Weights of a small mixture-of-experts language model, trained from scratch on English Wikipedia: a variant of Muon for the experts.
Below are experts of layer 4 (counted from 0) of a mixture-of-experts language model. Rows are named router (the router's row for the expert), gate (a neuron's input weights, with its number), up (a neuron's input weights, with its number), down (a neuron's output weights, with its number) and show model dimensions 0-191. Each number is 500 + 50 x the weight over its row's rms, rounded and kept within 0 to 999. Numbers have three digits each.
After each expert's rows: "raises" lists some tokens whose logits its average output raises strongly, later layers aside; "gets" lists some tokens that make up at least twice as much of what it gets as of all text. This comes from a sample of Wikipedia text that the model never trained on. Tokens count by the router's weight.

# expert 17
router:554527453502525527620508499505461528527552593465523520442457531527367532461549465542521595518463446463566426507458503457528466498431473495480473492540472617512545457528432484555548459486460543569562522505480490421425513512477437378530462544589572544499458582434520414476513450532513520515630542476473505484484461529506530485547533457404440563445513556505402564595539418470530439456396555447490512531476413415550529492505512547423582499534527518340478599499560461451505496452572486514582533585456499519522477489507423426510512513474479469423515511520496525491473419563536489506
gate1:479470425470517435516520508485514525408564563455474516510502506458532465528379512558496585513518477520562527546443463378538413539479542467584470463544550502485542448563551470526418470554576414446535469411492505443496433449417471456528392435523469457561464509475553520377602608541563583533470535391473445486493515542420490498502461473529549539503556537494503577482495575480513405547522522547472518454485592520486499489511519581467498589440508487535509445521540534572430481562466515466538522538511514541523499414391551453443522581449519479531430470523550530466413629511554571464
up1:422492487547478479576481536471500455506550398501502441471493484514431492503482507572435491465452562431426475432544452502520597489500510503525451534571464543582453480455477396452591513452590480505467583441492529505503459499511480477529429424484395488560444511548633543488525546436572561511534548611459428415488621525514519464488515562564510503578517495412433500535523586548561479565525482539509461539454587457420479541507498522453462526571536385468483450439565509486482564514457512550536460410604505469541504485492513481539403399489609502515462506461484394497545495597473506522
down1:454414429545543354480503512553458469415524580462436410545563493516622541592471515567499603513542467525568527538463517448475410547433485451516575526466538578439468428535524483520417476594473429458527395443472499445438462459472506476526515431598519515568511505421510481463555583565503562488418508423469495543476506498465462508397468454451469457433516460453475495492438502449548434500580489458493540472571590456481510459508484501451531542454516565543484562527502470544437512543465498493490535546496458479517486461423514433513466600375458496500430486534516511512404627457456489482
raises: " bank", " Parliament", "ice"
gets: " and", ",", " to", " with", " that", " is"

# expert 11
router:490556409478471580526514561520464511461624521496572435531505437512546375433593420435506496575498477462566490549497394526525429523451445505487590497527468510500543504449581516513562484496506488505442585469449453501495570532458432453459502461474512565590536537397579534469462507434536555546533503487498520484461568512447486536605497478400430466516408554549468536556464406491476520559489455543476537448518458567490413558582453595560494471462440533440450480410550490521468430469466480616508425465625543495508514426506446504557541435533454459456509572451470530484530550537456502460
gate1:485610546455464564611568581442397474467423444486517475474523493496491471535473440479465530529494508449451477528458432455435550519463518457516470563351452501506534454477551495483492526428445525479523468522521503437520485506472448516524522463398466409475458613447537606514429538542468503412446448401511438461500453530535524509471436557540436534451415585514507475489498449523508469474550516469571503583502507425528555554521515543553467510472494471514515373473570539408441438507528534553521431557423504601481465426579524353476576571407501479449520530461480533451494434449527548476
up1:428557471476477476450594516422563487403456403468581529510547500510525494499513546481577548476530539468572551551430430446529565528446429393519465409468558493516433498515543553542433565426508530481492531549576506513400459401500545557540477545560445550542470467583457549569526486428461534451486482526536474513486437497538441520457457594474496415545526501505529473506481466495411470464602460472454531558552481361478496534513481498411440510451474509438515550464495539527517467531555538616591525529516335537536530470471528468512500430578537536496458522533542575476447559455537555400
down1:417598448539512500509550576546438512491403444535463535523440500465535451490538508412556531514439499475477475474484427382468510515593466493510602472530483476472427523475547390507492553510499493560485387513576530405509490490498582485470547523424439459489508478528513582499520432526493471441421430513414370438562510506473464488466547528496391511516429474512513506532475434486498556533618503433531423450494430523512498490392526564492476567537460541589525457482452515446476487568530488594544474503460536487438501436579604556469455511426494389508507565431454511472537498377441504465
raises: " ===", " were", "\"", " ====", " are"
gets: ",", "),", " and", " in", " for", "\","

# expert 13
router:465535452491445531481550455452576535526440441528540542533523436508604519475463515461472435524489585495434541482529472604519530472586522503447464398502494414485419484459536468499494487570451494516440490544533470571515557494647542433513503495466492412489484523600465608463529506545529489506551473528496525510543518518567415536537489626501540435562376415478488429489476560504558644483565563551497327493576546552502465488487504516514538470559569429497525494462450532487531425532432540536381471525551447421417530499473530568505513480465496513527476457523486479503424499480399520463
gate1:476526452491558535506590584461513515535483508508572595466482513508503481486491573527357465553501510515562461557440506509456409483561571494516503494507507507560458510356492508563343340545413532521510560583515496514437432577573534447464479564442503553512539450469543541463459508460416465448528563524491494547482561550643477466574523449578469499420458536430412498439469463491501566414521412534459367505435459512481511516453441476441500483468584473473537496466399503454562476470515491469483532487549490497472477571438481541504445512514549495440473496488447494569520527552436492507
up1:489495484527559474470450548556466403367494506531440533557480475488450570522576551433481493527312482546415460504509530420537526483565490541459544504452450538530501565441486449510466466434545430537489496451474507444535474508452483566533538445536529435561546483492453455535474383503471438433537568499531519541449529574470435530517439437483489511497466426587453471498499448471537513566516534431603529455431506515493554490407549406489504474455457512457456531553520529574492559472568533480601470577471444521530537469574459358377516482473480575532519557563562530405441527536559480452
down1:478487560466373415474511464542570552459516486479464524539439469467508518446511527486526548471419446454505527439536560525448496486560511513447507610462510640584423520566519426487548554455486459516535515461572501496514597543475490521490529460504488434448478519513524449474485522458554508537386539512512522547428497504508523500493482542472529482450476449524590512441506579432455458584546522541560572441435459451487553538554504510553396448450462533424446664412479491462486517488464469530526467595492520442555486535656500497404509401461498483476548476546504427451546480521646409488
raises: " way", "\";", "\".", "\","
gets: " |", " ", ";", "|", " 0", " 4"

# expert 21
router:545517557486575525553392448462430550521463490411444562480477440480370440576492534477459419397485505569539394474487567518417522470537516561467485468481463483405461434544479565412512570490396491429553509530433428512476514426468568496513446554516504499458487511576493472602561573563508534503477437586468500394500504558472477562494478480474553511471562574532519480438451489548511433420467476461565479534532411472525534429481430525493504578471471488487582513524544482402479463570434410464471606583447562445502401483554517532535490467548533470481538493505443551573483538509487442505
gate1:410463562527506435487455546493473513463524476534500566519541500449485490527578363467433565574457418539532581591571486469409514421568477492526448550557518570593536485469517435401408505528483416499469482517579484549425539553486467465576485475510433443493472480565522465543474457520469529537453537611546617574492584517566400534484430548575512535429463533450529557442504557480464415510474415507498448538541545518544538544502479406461525554531522577613510459457478555505576488513448557523553473517482555574631503554523490462505510431514550459447533490495566502463506511510432547525
up1:498586487602528538454495568389523587456496480543402516400524510514481386474475511604453546514514537535597527509449492509511453473431457542524527522495510522492560497475444451506517401493458439530458594410567506510520417478450474527556482487529560483462431499594466477420588535531568580517599468498538495559539495489518557546502596560447465520547519555374520467423564513464540467460428418478534598452411458527548516579547468479546521491483523354524482489506499519508477452455498599507519508514525517383427457519549462522479437489461506591419521575459502458463564528507525481481
down1:555469457440515484488427400457477458485445586573509440461519522489486513515554525568533533504469482451512543541488495446507495565447516432504490422465537493419521477495432504481478525507437507566509480487486547531590537428426402533432447478411523412457535564494504420424496433499430542501573468603462542518429511402440500542400513479478602480432439527542584378466538548444532513447476477406454508544475592487450482517582596513503455536494474463550570443554550555566507548451517482549459514401413490515566484613431473468522440495413444506469565496474550517598543485490462479584
raises: "\n", ",", " his"
gets: "\n", ".", "---|---|---|---|", " up", "===", "|---|---|"

# expert 12
router:410477577448479518535567441438504568496485479546486505569490562482477531515503519605438535420514523450526426536513533491416542464619515448500463432485466523479431539500525538381506540457512550469547530473666435512481568462493487436463528528488542412561517445495537529528569439572518568430553430482479465455518471489479510547376450511370518523550535460553494453546516525533526460468546481523462431484464482584466528431531497434442461599508549391408461499583441489491535525544450511594456501469480531453501486482455481600501492415497509411483470547530440532527495598381561463523
gate1:502585402493444445506407451541517533540466501465551584562513516567466536534482420513457524522497598440485499456533511568501570498506553467445437530514390430494508520538418569394536531548524538526516475546529535510453505585504546535507502515538540458467462357455556472485492491573567478456498481458507478492562508432422425493446519415422527484518509405597499437487624513452468582520489497439461455460386406526471464554440491465446497533549472443574490570441484538542517449490392464431572491557491514478507521520543465541442446567530494463576517541467487563606637504487448531481
up1:515519494546536502500531513494544571473418561542398562492501533537530502494465461481533480446489527504496558514495469664506451533585471479477493487508494454540490495503502438481510431543582554479493517611455534436525550546575460434544553493533452459563392582561444666468399459496485538550434447478503483480545468527483520391467551620446436429437523436514452484508529498618567549577621547555521476496520429547508531559434550448428492421425547473530453527510467427473555551548530429553477534480597482549537552487475490425509529569515490479446530487456468505443514526563412506516
down1:530478640497524541373529619576503468472544526425526547440462513473492463506478492517573516508458422471413480503490506593391565484457437489432516487455517533593452534464541459502509546486446472458382589479447455523506365466491554500479514564578420507482469436530584394434489516541588505440447528440463462440533460436479494567479501523530434452555514491558525489584505523474533508486525524528557585522497538496495543512455495447469540475415541461436615515525509571501536517532460490545499416541591544530425492531474493462506441463525543466452512445475465470496485564588656565523
raises: "====", "\n", " and", "==="
gets: ")", "==", " ==", "===", " 1", " ==="

# expert 7
router:582535618402457487454445497479507451478435423521461544542531468560598536595472486536441467541455461522500441585542542464422492544528482469572508400499549416514468530444538496455396548524453511388458499499477537487504424396451481514493472494489510562484548479626496437491496471458456546483431495522509530525488550425420502555427512487579497390516472523482521433381489560579466569485490476416490507451457613570372484513520548487529461573579570518566463543522442500496476471466538490462449478488396542546535536494513553578504464467529543554560457463456441516463531573419510450498
gate1:517551529541566534495462473540442603524506501541469477471489505547438436546522484489537602486501439541488529575543475462525417544558432491719518536516482566438560495551547518493451587463452483545487474543521394505566530500503435492520409472462504475537523558490529488594459500504474501434406472484487580443482497539501505443534433510457504530458491455635502533516495621578469440553509569495604566500477539493516494535526641579429482508429573519588623451413490502406499430520453505489510504511574437515520515454543487436520428530482474573497503500449503540553444488500555475467
up1:450432513497483589534576420453446465451457469503578539532422417448469449488458486406437487473529525540554516526480555481578572441515460461455517546491597434587335513551464502493542461404531474457470516420583539516514444577436469504621551593556482449508511552511548581457511551491545463544490553477517474590567542562531482540496480465423543423479562451494548397569536517524503478464494490465501454490485495510524545503493443563522548502446443514458458457522471538499556461344506493452470508493513494404404432596574534484550444520537546461490501501499433483525413557579559513484
down1:499586496528523475491440519485477617442475441525454452424446517461494561583518513592452570476524489510459487537482550579506550482443531469512472457573495443489585535411477437509454492502376499416520535536418493480530558461541533509479448496544457528584499493575394514479543619509454474434617621448553473411563477522573503602339538474565512473518515481438542509536550455407504534521509535566484475489466545512478492430502521507510525521580608503471517506535498479528461471524510519424528599478500568579528490482497546546502492550566447462519528447449584503537529480649554542471
raises: ".\"", " —", ".", " while", " instead", " but"
gets: " (", " C", " P", " E", " S", "E"

# expert 10
router:443462436555581409498599583507495581591541486513512497502496508481535532477484456526463536531492468472548524550483423525477514456533484452423525586507546585513553473500577453517591446467520517470474587452489476480557473520545444555476559585484509481466492452503497580523481440484448428514545421524470509461477496556496397569513471382510491558525546560488465614560553410401536516516494450531514480494529499511584464562501604535492463630484458492458507455423564601495470393473459542571491539471514527504448520574530544452451522571402480552492565407552398513441424411469447561524
gate1:478490496534585458518620591416446557462539500502501504426412527544419488516540509499455553484427469424509490520467609519468580458481489553564559508523552536389474474567534471526526437489539453422560556536461495456473487519421505464542568526451529372529460507508441544464501606500602480455523495429471565515495493499420591489403402571503557423459467499579474503519457511500520526467572469499495411482557555580542445480439558526528536462498471501510510492557500464460454435550498464628494480476475545437555427452441400481533550501521562530437565521451548374520533424511524541441
up1:438484527620468499455515435499533535531583475517502502514481493441499494432371489459505515400486536434527508525504492550592416586516459481549467558436490503515499415532522485563499512480517524468447547409492501464465453473512479506524483541505447575497487610495560467486395618472471438333462494536419491417472608578513519517502511363542490522530491504498522431464387488602460557552477464544507474484507540488430551600565513491549430439412530479439535504535551462502493393514447459504577437509499484481563541453511539632509457539471423494501516537559543516499480538454568538461
down1:455428446593552532415447543507531504492470513490522493559496596534573509598475485521450545474561541575437509563530515526521489451599503548531490557486520448540405405496554486476515476489459478512430549448511567538514531567415511490535540507473561513477565524403473458418432556558485469524457458453505453505468370567645423493486526527512467478457504520472483520571616449467493584532543486476449498638503516480591487544599456486405538594537558520414536529413512466469475487466514634582517462568494467490475461407511510464542535572509466486438540559484550476456443469460506486536
raises: " she", " same", " in", "ly"
gets: ";", "\"", " ", ");", " National", " against"

# expert 14
router:567521524453510546483447448514508498565501580537548506520429560559402530483469541445500531536466529504528543450457523514561390500621566431494500562504460536537506537519520516560692527557458522537438456567549502534527517439481490401500474515520481511462557513521522463533438524533505417516536497535500509425510314562539545513473492521492532518574553495487460547566522461483552473595424500581503458500454534448521441460499401468506529514556473550435546487510463458513532326502532448567501468388631521470463499533444511481496504550508472446539563492388535461505508433563484418531
gate1:424485509473574483496407547412467582511526540548553489423445471544449489494568515519507521394548467507459523512521524478576522450473490400566553427442429501519447492413529438505466474463526489457607540563504530574544514486374521499552528540549494477438517555530448552476501477429569410526520540534468471557493495430559503391432496534472461552583590539507462524534575665511527492473424582460628535555567546500498425443556455506479553559448437545447502548480494406495453471427540580458462543454491510486466445456469479540470466451489538396482536506438565524539441546463497519544
up1:544557499576509501518458463465526488507507536415456433443477450478463532400571427511459519540385443474512460585441505517376481435537507488541420398514532519410446482500399449514545536494505505481444459580503522519434465494413605531487513547550515436506480532506402563444450513482459627505422546511519467555489484455528563576461491504482510409456543443484519498478484410453581599507444481543406539526545471554475534418449526388507448411502415522521492427524516566559546566545519554509526452452537487498463389464485517530549448450495575425500521500515440559435510550425521518434
down1:448605443462529497529505432390582510534426424480402462561470516503471420408484487497465558471432526556517545496510531469407416496496594489468481530559512386444488592516457504440533546535515456465437461456448542531489621524533547517461531539458484486494604536496539496470446456560505529514537531509435448464538487535553475561485479518545487508437383484558428498441518441606534463512580460493428522555482546472543609534449508525543474545466501532502445462604478591401523446480412435524390511492517496384462454510471524528505559496565501493515464451504533394491466437457611490500
raises: " |", "==", "In", ";", " ==", "He"
gets: "\n", " \"", " (", " from", "\"", "==="